config.toml
n_layer = 10
d_model = 160
n_experts = 64
experts_per_token = 2
d_expert = 64
d_shared_expert = 64
activation = "clamped_swiglu"
moe_layers = [2, 3, 4, 5, 6, 7, 8, 9]
router_score = "sigmoid"
normalize_top_k = true
routed_scale = 1.5
balance_loss = 0.00103
balance_bias = true
n_groups = 8
groups_per_token = 4
init_std_router = 0.0213
lr_router = 0.00306
n_head = 5
n_kv_head = 5
head_dim = 32
vocab_size = 2048
norm = "rmsnorm"
norm_place = "pre"
norm_eps = 1e-06
positions = "rope"
rope_base = 10000.0
rope_fraction = 1.0
qk_norm = false
attn_scale = 0.177
tie_embeddings = false
parallel_block = false
init = "normal"
init_std_qkv = 0.0457
init_std_o = 0.0
init_std_up = 0.0457
init_std_down = 0.0
optimizer = "adamw"
lr = 0.00362
lr_mult_qkv = 0.4
beta1 = 0.9
beta2 = 0.95
lr_head = 0.00885
warmup_steps = 300
schedule = "wsd"
decay_fraction = 0.936
decay_shape = "linear"
final_lr_fraction = 0.0
batch_tokens = 131072
seq_len = 512
doc_mask = true
z_loss = 0.0001
train_tokens = 536700000
steps = 4095
dataset = "wikipedia_en"
Below are experts of layer 6 (counted from 0) of a mixture-of-experts language model. Rows are named down (a neuron's output weights, with its number) and show model dimensions 0-159. Each number is 500 + 50 x the weight over its row's rms, rounded and kept within 0 to 999. Numbers have three digits each.
Before each expert's rows: a language model's description of what the expert responds to. This comes from a sample of Wikipedia text that the model never trained on.

# expert 15
It responds to: Line-initial list dashes and table pipes in infobox-style lists, plus The/the and the piece ad in Graduation, Philadelphia.
down0:496543521494543544416467511509525588588415431416425549554440489417508593449522533552473506499554548506511401455478527501540445457500481558457416440533513493543596544546474426573516528538499487558452543467503458532570456465446446440501471503498475437556532514505488451476565616531419544392436595454425512452491514502405506490502510486483467514423496576476527489497558489478498639447570563456429512366509462483486522448477547592479557557523509502513518529511575511527437521456613463
down1:492502533484498470502445485436434494522437509559489521503542520482415492457507523457525404532486465557464532432526532565485585453367451502435529488653480458611563510469451528512479563560587483476549487526516483403498490630585439524531529472479452420486403510518505497449435507543561547490532498395454441511525510533496531592493510558541571563562474546509532528506540499466452487506431482485426459502485449512471506528513516533529513398450506433410574566530437456534542668527475589
down2:461491556541536484521553512474416401578547502532420495469553495473507513428486597543613524473507567457520478471432470506516513426603447498503561472484430586471505483503535430570509556558527522517507522499581555402520531531499570490558535536466535434513490527528534486505603534557498507467592500440496430441483436395534478489462539416559472436467562399519430458470568569443526471577520491480459557512507532456592512547576548512560517423433521574551523538514429559545637485582524530
down3:526533530436505480424445465508536477453530472554553529455621599580547488562526407484512543459580465575440534536610513519456527542616482453503487551507498506497434414360513466479541487502575476498530514581526575521472518508521554472496426459458448502523561585499458539486393422516482483499439442472418472505515497475528536473554474573540499494547491533526576479503479510408384570517523473549620465530517499496556490508573540524555511456487580413527463547489447548456571583445426414

# expert 48
It responds to: Digits in codes and measurements in infoboxes: ZIP, postal and CAS numbers, UTC offsets, km and ft values, such as 72562, 5090000.
down1:461473473540570475528492495458525534509524473530483444448598535522473574518524549474430479515541521558521475580569507506532565531548403506507438499476455462497480601480449530520547569571451534507467529548395399577619513479477478487475438552516581495510489516509452522576516512422385502578468482525514567447528423529455483679468494549534485520456496524556456444603510434512480500473680545440537527558549489526505464533460492501470548374488529431448504477458521483439455493451583507
down2:608522422527596564444443552464453544477594443535480531531532563529465444443503481602420495547486467458450570469507531571474444540459525495518489449643565461547507500522423533462483494503535463491451472435446501513507544549467521436448460529545508437523579507517546533573475523429569538516457497517545541614550382457540479458474447455468610484575480560464509512481525456457463553587485567468480597440480431574504519657548516483587506467585534514528466499469450485524517516540461442
down3:558470543453520488522479596456480474449539569467505475442595391486392469469483580512567503468477484486543451496440534486480467501557541468478515468540565480473477529445547582447517589552512519489490606526440557535503489474535538420448478564512517556639504419499560445440479492464507491493514512498555401572437443635569460534518536497398533546381457460505497459472593564545513490413462529501447575586518549494466485498587540513461464383506534520494495526400476500558498414452477521
down4:503496485502515510509549443507469559420394433380391487503556484614531484525436418539460472489580519455500468528460519472497458497400489553521581482457502465558460486582543522579491435532521520468512526497428617536411461489561533449432523531526570456450471472439432572468532519465573601504474422533543471579497462459526503433522506517514540475499531415471441436551562442472574429508518431519588514415479468601521576471536546486485496481603459470418477503472491515525510509600413560

# expert 34
It responds to: The word "to", adverb endings -ly/-ially (emotionally, illegally), and auxiliaries or adverbs such as would, not, can, well, into.
down0:495501464446597585586443517491520570450520482338488434479504464549450564507490540495490435536529444535441544481538495604476489594581463495401526427507494600489488490512519510473454423401520542538540479526516530515533456488484468474510484470547570486589570526582468555492447485491548513573477438503565544524489480482540592458474442485499475470523503481522491392433488428484365558439560549550524572470435514520449531487525446554485522569516465326507491605534536466479543520526565516
down1:573493527550492531538464552475549440511603514465539456510496474488464453425460575383486561531428609524453476515553421505534523542498557469522455502488532413486536425488450505494546469570483450458576406489439509568561465556416456504418516561543485493601460578599436499484550525463453452446489451514408478512399482502515595499528451505479548472519525450459529511510489482478561410486528515524513577389464611479491427531477483442424488499529447541521610532438515465538427470520630460
down2:442553486447427478421444379516520562520575486507517460392477536465501411553408505532420404447567436521530549540552496565432553485564434444507540505602507466499490440478490530534514522496468538513518470534639582434421485484473565415513491470511471439449499643485438504532497539470412570455462528500509466509506532485522528599493452472446421500442470555528501528469483454504525457423430519521523539493495580611488425507537468471490520473514400504474484409387568497511447456512502466
down3:452580362538602400501435462552549464444537532549475509511475496473504479543550533474450492530449476439498345550476588408496522548560505577475543505517579464475478472490451445539490435462463535507531482350541437532471554401473503420666544503463509430571396490516530444440533415476515506543497522556500491563531511567467476570504549404488417568501521481470557580453489516434410503483462520512435527478460508538496433507461534559446552493500546454498480479514500482545460504492516518

# expert 8
It responds to: Articles and possessives before a noun, mostly the, plus his, their, its, her and the conjunction and, often after of or in.
down0:526445421496441512565427472457561445462514567588409491492535502594481514438537543555456621494529448573516431478426506577439436472485560506594514462588444474453579507526443490507496461527535467525436514452477528479519440515501471453466431496462556520486467465524591432542513547493439472463527500420509510456402504503493453495423542522494505521480485455485526467466546497447505551508463427432541400504535461388496486528542478522493490630478547570547520489483497518536476740456504453
down1:444438463445500475511491511533512457444449560493466462450515484474411571458478468427526505516458538542500535570516469387490543459397492412474446513499637488523452471458527528453496464502569555472492483508584495495486514389549565553530445487522567534574457539478521480472468562505569499532585559596521590473491393495535538556561440501385443520376513441518404519456557634550502532465493537538521589524510417530525501504560472474537512543510499538627564460470544551530512407527523497
down2:525524564478493479538477497419497505479428474496524412408448438496511501570538515458426424508482614547552417455582548485523473477472500493582512578574587511502411544456573490519495519525539489517455508583505494485580460556420438552584528540483518467448411493537535476521469488515556570476370537446492452505553437491513492535452533477527497580501505430528503488535410503579519531555546398459505523552549415314428518518503451510438488443520502464568438441482494412448432450543457517
down3:582516489471450484485540490473437511588473529414472586615513523492496473461479493590477462467528557496460428501576464500395525582521527428383547456507460487542452528507494507566636477531550475503517483508604572541436487457555487482545511544523572540498574479528522446499462552435522528431543442525533471515419431554608413439542474536523479491446491507518473414484604543466567486458479563478514507534444521479520596490509509419564458582472435601484501430419521444515566410500585509

# expert 45
It responds to: Single initial letters or short openings of words split apart, like R, N, W, w, o, e.g. Road, wound, windows, Loop.
down1:502544540508443532565449522497589492509454556512503546446408367507478479510499451507561549554488566535570529567581491558468476447528407403513546596458531601481529486504508466494631516544503467421531531426550576671515548525534523413531463519462472531547564523490505424475586487526511505539444475528502414509451403497451571514532528472474441469480530502476512477504446492530601520466544501496512533471510601632540518507486559446543474460504436583474525525448456491490480469540611556
down2:542454435517560534432441480542518424540548559436489433491547484513477484514473519432584411526389525508554487453518476483567570509572475549525519500442623471527424582486525420527483526505493471470536479568564481522468483505539480468463447502528456462489403548481506558490557491437524634485515495499567395548522462471552474528532586530577500672558536468518552496518541569461497422482351440530481560529482479435590565469511532427525486487492449501509521547488514557474615485542577469
down3:462512490464573551542524510638551455507507587523533516597550607435469456491508550477491546455469546509428511450561460550554497522496520580498519503455512442520429522442479530438431452530427493488548529553494552428458479486403472477570525468509424398471545444555434574520375530474500519520613571482588502496506462499526457386483516448495417462445482463560502510567578550563451587489584413554471505569456447455454450544499472428571476472467556544548488506500442544489510575526424488
down4:510388516485527480552415557590578466508512549537463579449477576471550549562494456548564628473522511551509524548409368526510541506498549480380511518514520571535464436529481546505484458533519523555598454418528506495412421614487502512493466418474509508487564539521451546539524463509500521523484450432413488529450483461475466517504493598612466543431502504477444488457521467489547540482511540444448438548434546477501479523465518472554586446482491569523547520535370504544462412607443560

# expert 31
It responds to: Verb endings, chiefly -ed, also -ated, -ing and -ished, completing past tenses and participles like clinc-hed, report-ed, hang-ed.
down0:517469466540516404564546543546544532450466499469509493368566450550503567547490490465564539483545476507549373456588477476496533534526554586553525510517490549517485507451446561501499456478482489438486495529534515584518532598463485436519471426537543526510492476459470441493542500443537477584448507372488417415541440506531439593365580450538513538414432568471442590500483524493517413484459518527542432530501510510441573552455566459597518603465529520461525457575512490422451500535409466
down1:487521585436516555494501468454475570521456507584505424431503470491430622528524429499480469495429521551516482429538608451499567407505476538413546576476527619440537541490526526526590462420501494505475521550524493464447419498535505464544468519502481512481505545456515511473431528544481506486511528428423543499628498519462470557443512507454422511601521484476591459526427469470489577516529454472586487514489339546423423529499546455646519560502548512518513460551424539502504581464434475
down2:461469572481500488543419522432499469594620529350532553398428498564501552600503535467452451490528483470485487501458538524457557483474449411393508561475582438505486530484484450462474481453506549540569565527475608410406514539564563557404501516478444525451549434423472493429526408471492498500472526398443414466521531500506499528537587470474482552476487498466387487542465490465396475515464528515475508480564475563544494503485526430516436466553495483472445530498513490436493531542366516
down3:524470464526512535563526537447483578473539567401499534516456454504596565498430490427494518482491469479433487529463537449467571445569457481580470544467472323496486474524466549575546505524524459397453550491485492477536459605560609525524560471498428618477600551445506515404470505423578492539474518476413558533493513480545479456444548440501449429497495477490458470529447457370478517557470507565615461472533470506472513530494527496515436577489509555551532513501495425500535365475552471

# expert 29
It responds to: Middle pieces of words and names like Pol-it-ical, Ath-let-ics, Util-it-a, and starts such as Pr, Cal, polit, act.
down0:541550419520420531505430552499505594536469513389503506477477531503549480485451432511522502507554508493521551509511543494431411467419470520398473464541524548538472535465602449568487489514590549521458585541478533500453452564492520524559566527520501507456521462466541375506501521512486558396517492523477553357521427544490548451521529517448602497565484473425466518618517479367475498575487540489464501521534522576480550415490619522413469535441441449440496595472590462457515456524455457
down1:452466515486577503512492453474515563506474464554592544547541496489515406492533474401551471489460575513495577475532549514480579423580560475592463500557554534484449589516476527467450593476566450445494518540497523545494540458470430609569404619452477443463500511575581554566491464454392556398428493505574499531514546527480546521457442439516505486438408452438488454531396577508475475595526464486495427531435460505529487493443436499520479498477488494362490487469501519546481553470420441
down2:533446512504516444533487444487483540523443480497502452479484555409423519562556495513495512485570447490528417487442559391351597482575551520482535572411550555504544479518494487492552462514436595560480509507474532602515532579513473524493460567530485562436487555486507548548570502537413515425471480459441544534498528552561395489511561459506542526470488492535488506528470492463513542535485433546560488509491443613439505548457413492525578419494452421417361469528441538510434624458450565
down3:492525476402519555549521473493499523489456564462525545478516650423542514528563535440404519471587533470479480625452419538479607510529510542491503485604477493499513536402469496504508512519460550528468458484570431543533456531491519535523557575470530509554579569486610514511574485528434517512509516504491514463550500468548467400368526585509555386527437517471503542501387579469567491491452533502500483465511508547519481562387534595448571535538522502531443569489538553530550467485527384

# expert 62
It responds to: Opening pieces of a content word after the or a, mostly f, F, n, t, or prefixes en, ent, cont, pro (fast, entire, environment).
down0:453506517486528447495440443541448584612481399495433492451538457483484534422437468524511469442572479497516528562448499545499477646554492486471539462529479545404548551476592483430502506485516566531510451425482512476452523588502462486536495464486485473502608502515520524407486547583546463557471530552514470403555602442508490619523459554529427437452468497549489602481529554428590549489466604558583532519537503498471524552502481475474528523492567444428499446573638535488527537553526447
down1:455529557495501567500463368633448435530514570561590548487542478538462421451454508445492494501521509506552463584544420437497488452489542468523512524471446481514404510520545442493500474577545535495469512506538600537463511453510518467459563447459419483575513587532493461477565563522499395541527484527489472470539426502558497550478532529560488445448553425547404537512518550534478557597347504509557543517464480532525489438487586501506549526572644413453483615491568504509477530481467456
down2:438541456363480527520571553447560525504583471558501450532533438501512479510581481447493555461613535630453474459582538383489485508461513503508427547546501543413464468464505566453482456540522497481471435443472547604471440588537425462414514505492514574456496514538412479479527513486510497495534447437526553518496520491571463510518455455494542476491475479420556458500480585547358504477553498504512501421540568430516556557440511432434382485480629536475548496434483472492574499468436498
down3:528488479461559549438470470499542435578466460531412524568497638508543481563538485457469383498562514467441416575620445536505464557507485572589490410583453460537462535579533497428437452484524470483484468416539465565452466542504506430518493492498553392555602468556494501480548591551491463544519534429488521512493533578541413545498533526439541509506512504503505512452540511447473609545509450459579448502484452562579505478505510487410534521470484467563427539575506455517519383460590525

# expert 57
It responds to: Word pieces built around t, like t, st, act, att, ict, pt, as in debt, empty, fictionalized, attack.
down0:504510512390530551530463447443462472565494529530454483499496473547497503482475510435543512391456468554444579497546462526430480504429517583481451472441453552484583431458453423507444472519502392558353495549575581549518527481465482438531520548495508404661519454427527402480521570506441498454518473506497550465455584543469481398448433549411479513368459468454470495545543517509612423528488549540474473552534515447441466491519481477530481579494498493566516519516473422457539527537466548
down1:448558514511487494495552534548469448466488583529409458467501434589518439519511522445524540460420478402562590594491583514559511535657495504490498546648515627378528481502485515524553520578544524508420498510536443444485428523566548553435491416521458434557570517505533477517504554551490429461451434544466511391492519519483553545517515513531511459511476570581520513540457476516441589438506456488597518600574586454484494559527517499562489494525548506499533589522491478540521469511469499
down2:486516492471435530549438558509425352444565541456490550548493488538472447485527568500497400513441605512523529442535458555450449504432534405430378500533456504493537474469525566509528416558442536525526456493438603462547492466392499520465422471552476554482545541529531468483561521436437429543427487487530535474339496526502506478534507462469544604413541572492508427492532403457500409491520495572454483436454565526460430536586489507548496488440531541477465497540533418530535468486473542
down3:390485525436455446620579516567495556506517461482401442557497531565485517489477414490422562441480431493496594515606502520546450526534412477436607565534492530489457548484456528540403505500501485504541537507566480460554519458497488549524399550447497437524523461469425479551582509484455430540480426460471493612455537404463487522580568513443446465464512494528435509530489496455504554493502539482509445611490520473543468416380514465506488485451413540556536377480471441496537457573463529

# expert 61
It responds to: Final pieces of common words and number words, like Sund-ay, Wh-ite, th-ree, plus the zero inside years like 2-0-21.
down1:487455496521526407512478417483391571601445430418476532464529521504500494468544421578462503489502461470453465542480583451523488402531528494483548515439492423513440512451492485491557487520567507453577477548484462530481437511469494510424578367616512485512433457494551584478507531467469557531588459533541570570514400510454452512476484582470567483572482567528472582504464544460570451523504443535544489557465523555589552538504592521497621489506505385495512552586497468485517409525415464
down2:499394478495565544556511545489425469465599542508555477533451532445492550476453540510480451494478571464558633477495448506528436474473459483568435410433543431502448523490439491474435545537507438547434533445482488459540560452457484574506447467467494501531555540537515525467501550480577519493562539432535513572391479470536533468510493486562567442481441548479422513490604523494532509530597433371477491494453456395544472483385552503533493456468561427498498415490458519576424516403608579
down3:449517529548464432522519456487479460509468547556446493547533581510512454459537443449491473457478549441458586579460530478486509536494418444551536572481527438519365480443500512538516539498560585438475510499480545543493525430612499513506470502480480574534527433452510417508481489516475456504474349504495485569518574551496461510458521470534501590407526403571520515538537544449322567544466521519507496512495529485475504484504429508561474508587448581576497566519557520565436317465476469
down4:557454522472485512540500504458481526534501473514462453550551542435405568435390566559596399566498444441536470539542554498521505501567480585516490503509482524469532493526501477505611487487409602526444596561450482536511643401412479522453517521511445482611456619551506524429514424614491443519482460532519452517484533427508519459505515459498587539498442542478528426499555492536407562567465504502514546558482573529445439526565550527499477514416576511505472449520534502502601488446528464

# expert 63
It responds to: Subject pronouns he, she, it, they opening clauses, the piece ec in words like Quebec or intersects, and stray UTF-8 byte tokens.
down0:438558461510494514560469511511468576515435500418477511431598502467475503507507585494590516435476430545520487511608422567486384593539485534542477576456482563521555490518517380453506460552456462528426443465494489477611471544484564500519449518513523538517453428545520548435578523460509503528474495544547505538517528531465545492499543588520477424506530438511514439440477532523458619572506494488548567437447426592559517477503589518581460481590420448478520493448560516462385577513612469
down1:448503500488516579518512427496448533419534489518450563439538428463481513598448582446469453464480469437493430512497562463442493460484487479547487481494411567476494502490468508594545502534563529517646475528488564576563609451439422527499482460479607517541454504488467533592566537481455540541419503493500444534548523445503482446550522498469486458508464620480542510433519535465473513483477455447561575524459449551502444562507547473519514455561568508426462475483506468478431506471255480
down2:387479537527534548599525394557468476477481432501516477505561432469484551494520484526499569515508505511414504464474418470445497547460505477519608449466450436532566515485505557503471491553443512503504543477508509541459464470541432502479447471533420636513467415458453439420457462432459428479578467438498544494485455456383438488576635479427543589521550489417446585484424435543527507506485447511546526512449395519490487470486564489474526381498478496510595538420478548467510524537534393
down3:485647498515482490500460524498482501562396578431576504476475560574480466461522462505505491524489634475405435464460535489485453531516505501514462525463483511531462494487563528502542441456477563561422456405525498480470470602533500466426534505495509527543585506425433427475531508569508472369549433563428552537465482460494632515481499528427555591357501477476410425459480547462550516556525509535515610433575489525541532523488501536552572544483483506498515457481546531492579465511612500

# expert 58
It responds to: Wiki layout tokens: table pipes and dividers, list dashes, semicolons, and heading words like Early life, Career, Reception, History.
down1:536540485510579513493479459526402401468470463499522504529499547581566503455499505500536537553477570565535462513557535489505580534545478465548516492495455442396480599528493506530418492488462445473435449464535518541442480453602571485365587473464533471563440510534442499516522403565494548444476618463486604444558565556464551477429574534550567491563555395458492467494520517522376413567494563432488488503431494473512515474465639525502501574535511506456484546450495494527538460484450419
down2:570481548466430467461436499492513453492512544470440457455530497554480619545497519516607473451494463421513504573454518564505422485462527487497414562444503500506539483505498529570476474498438528579486536549466550410473461392435564553483544474476532560433511524494448501519421577540527511449471492375593533409523523486420485455491428553574552469374440506517402484441466490557563477532464397485502575493459518429540527523497489518514454509561558409483480512515488567497501446515409337
down3:470435413488425481512454498517516508487519425494512524518395454475513511416428495548539468577507419527475577539484525572419491462532430471486647487455511574527395508551457494547510531387448569525410511552521465505524512451492500508571524471538512491574499471602517347455440471596472446431494502536562450468482459511470474401517571494606469631483532509448443496501521533403376534580493512457458412513473547499537490522505468513472501514539562510490503442478490461526428539444475500
down4:592461548550483445440560475422449511490535497436459543461468531479522636529485550445570426420510543452522564553597446460515481467582463568514498551450540495519561440479468516539537512467509453549451536468514545469528534377578512530454498415548463511496545488537555605463512485534465540408495506515469488478427494506610514447471529541484493501557654546433534476469422458627593506539495525529547475534479523544605461473480499465510412507446571447463579509527480481451508410516407530

# expert 6
It responds to: Word-internal consonant pieces after a first letter or syllable, often in names and infobox fields, such as A-g-ent, Ger-h-ardt, in-fl-uence.
down1:601407529460506381504576443525531477548462445521437424512477580546486506496523417584501449548547457455530446568501411469444528549529408470487496440428475379521454526527511485479462490554475547436463485420497578506490478477429509496490516529505568525544448514434467499490535559464600574490511484495553465497446408523532454477419503507381690508533553473570500514404490538481536502469436525508516542488541554521474536530584496469584557456526550451507536490505506521522461378539481416
down2:416508424494517505474405524430455470477604456495438547484528511590507487577435506515474546504554563458451557420491489496458573496419507567495498534465466546397529502467563552455403551528578498515462435617433483447438567518470450472544512548537568497599442535461549534581505476548480432463503460481541516563624525524480437524464552496570540583484463544471495435448440569451557425514563518500460535497505497526487536384512458636502487432521511383526522556517505508530539483492409498
down3:506557517507484547477517446481572475506444499484500639475444436570563495462476463477571489505492591513536489597511601493572468428448524446518539426433613623451463393456410497562565464496473528534473521465523350470525469427526508447482554489458450468453551551557442490495572504518469559469495437465510453487504420544468538557499518505504503465512432479524439555510487447471439613468450467568525561507501537488457545474420470536448506451504446450413533490505488411496419519544360483
down4:486595457465505409546512552517436474551492482484449548545443520522464549584515460511362555553448571511456541508479533478556535520444481502459591468550523532474602488542495492481547506544527488470430554520527483544439570514585494436551448630508460496549494510512484504467489564585440497441531458467548506472469542483451428422455635501424472454414464518598528536502428626503512438551443444535577559471502456565528522568420553514498442439578550545497556439563408525475515524545446492

# expert 50
It responds to: Final digits of years and numbers (2016, 10:00) and single capital letters in codes, call signs and abbreviations like WGSS, NED.
down0:434522458498407547505464475470496470530437531430565531582555492515538548506536520452531474481529575541461491460562470532530538455527442501460512491477478563441600502399511452510553499529485449534488471543456441541545411478513456525416517501510461564589478505509422520555473564543435557561441474563465499584503491517529596529432543494437454576560538574449460511402440363463507636518530527521489460449567511473517484516509438506490493543593443647525523539434413465541463615574474472
down1:477517499568459572600442568494441530513454555481483542545528524487485479507500572560561465501506539491485459522445506468543533476529562495548535531491467531457542434397520459451439521455459449418440499568536542557551481515477484536474531382503478529576456498525563489427498559496427600489456490512430629453559503519505525432478518551418552500507588531415469530375437509582491549601422583445568548461500577545572392395508491494521478505448523570540452486574501438483595482508572476
down2:539528634462534498497532547455525491532524413429556497572512527553418529611497667417493459526500551488544463388417510409493525485516498454482587500432547494551467431437530528532422481466515531517513452516565562468524561572515398437469525442467514461499508571493512457487511491484503517424461463450522572551475491442490564513489553505473481558427430481446541418530476526512536469476442435531554473609559503434516512490476560514439472507571488496601417419471498535489435396535404496
down3:443528449465521569524417485582419499512533502444545583482489520504510467528525526453471414481482625540515445540540414519531526479563552427582466532571530444521463545536539597529392556532476470546505522534572440552402489534456539508533462411509544489551592604515462473493437448450530437492578494467466491532432470482480539443589343456545492465514437478575395514499565438570512495430539479489455495464504503518489548508414539560593556536483481512520503524512492476531428545438610474

# expert 40
It responds to: Mid-word pieces like id, er, m, v inside words and names (liquidation, dividing, mid), plus Cyrillic letters and % signs.
down0:576485548479476555485499465490585539526590475513486444472505374464531548528477455557533397529502517420474538517520546500512450484514587514432589523469529441497530509477497437634551456513443534461470529595523454477475522428506460471531497522460448468579526500481499442465460446384438492461614483495448528517379464520430381654497593545532561503529390493446521538425568398537460478486548499472467517505479482470538428513487503552495495504509544476497486492477450470546377461497406471
down1:485517466424510470520542511488461493473529563466425451498443505550506443384426537470527451442425470449519522516535447582591669615444516455503469462452440538420591490570537555505562562524525486492524482476576455489547547480581525480517467521438594448498531512423450491533543500524554395479535524535450556542472481529459439521531429413422505503545508506491457463560448467494526481590535519608429583533506540585531421578587554486491511542458460507510540485488480564426536460534573439
down2:521459560452441521510416537466494528509484514576445582451510538512469597506476574463513455508527475593441445544490491485544397469503520466523460411471486604453535574526444477537575531462453633427462446454560441452452444493504484519403474565519552550514479514599513519539499372483482513510483485391519533519484472480521552539434485448526508522552501426416521467473522578580512486460471457462541438462535575418563494500589477475478400568458554622515438513505434500416463556526582482
down3:458410513521486496592529496472480475465504441545486568493511576503519474498530519464461560483412580622465475463525409531468444434523520440626465601546559525418567498468416498508602460497524484525489537438546478534514431373476483466555541556470533411473505491499472531561431486504466511473515565555611545535531497545511558464573613560477511478543473507513542483422534556552463492566564575477429480523558424519498581506465567496563462435441558516587436458548533433593548500461536514

# expert 59
It responds to: Capitalised nouns in sports and geography names, such as League, Cup, Championship, West, War, team, and endings like Gr-oup.
down0:498491522514502547539551559467487491529439489465589464514567476444508499514498489495452558457544448590513525541532493501513517563454434413460483467567469517424528541409430566539599550564524523581571471493490482492547532467596447499456465426546591531445475421529499532489492447471491533540372524523437434509476451506458425546553533513559483491476439447426553447433492494527520463407531487506494508524489565382424468557533442447499452501418537432484530529633450573505322542471581490
down1:455468529462560566482454527471469505482549494565500521492520453464519460415442499581452371584513480507445424501472479471458424489533565521464465390454571454621473496529475575569418611474568500533477570519464499433582554450452521463480439480569555453476487478524470539450483445549537394529533476524506566470411470486481424508437440487587462487502599461594359524434404470495520448464481538415538487595490507532517498504491548540515479454575476529470471460460476545495472425491551433
down2:489479494552470566397540613512498529462434548482501549442533456529459435500485495451567487497444523481560454523419446446525535406506445548523459395598417542532467476522472525449510503539465514511538449477464428575471504515487525431474483486589476524504499581483540573514460567450554529460461571598464506535443463485541503430374448611563569504519450431481474565373462452458565522391484401549510509499484568531457505481458550562554590551550498498438487525490525466434421581484548490
down3:396596573445515516514486552542523475534470493530393478502422485510407595491471507490512484542489461426488474571460505463569469512495434525461571465398436574509551500529523479549508491536471525541503488542575508496449456482467494551524616535530447443515483444546603432533473525523525524463505449532486422505512492455508519510540474501587411500521504686493538469610437499446395538535478599533499539496461500436591535465435539375552523424499470466477476582529548570446567493427471517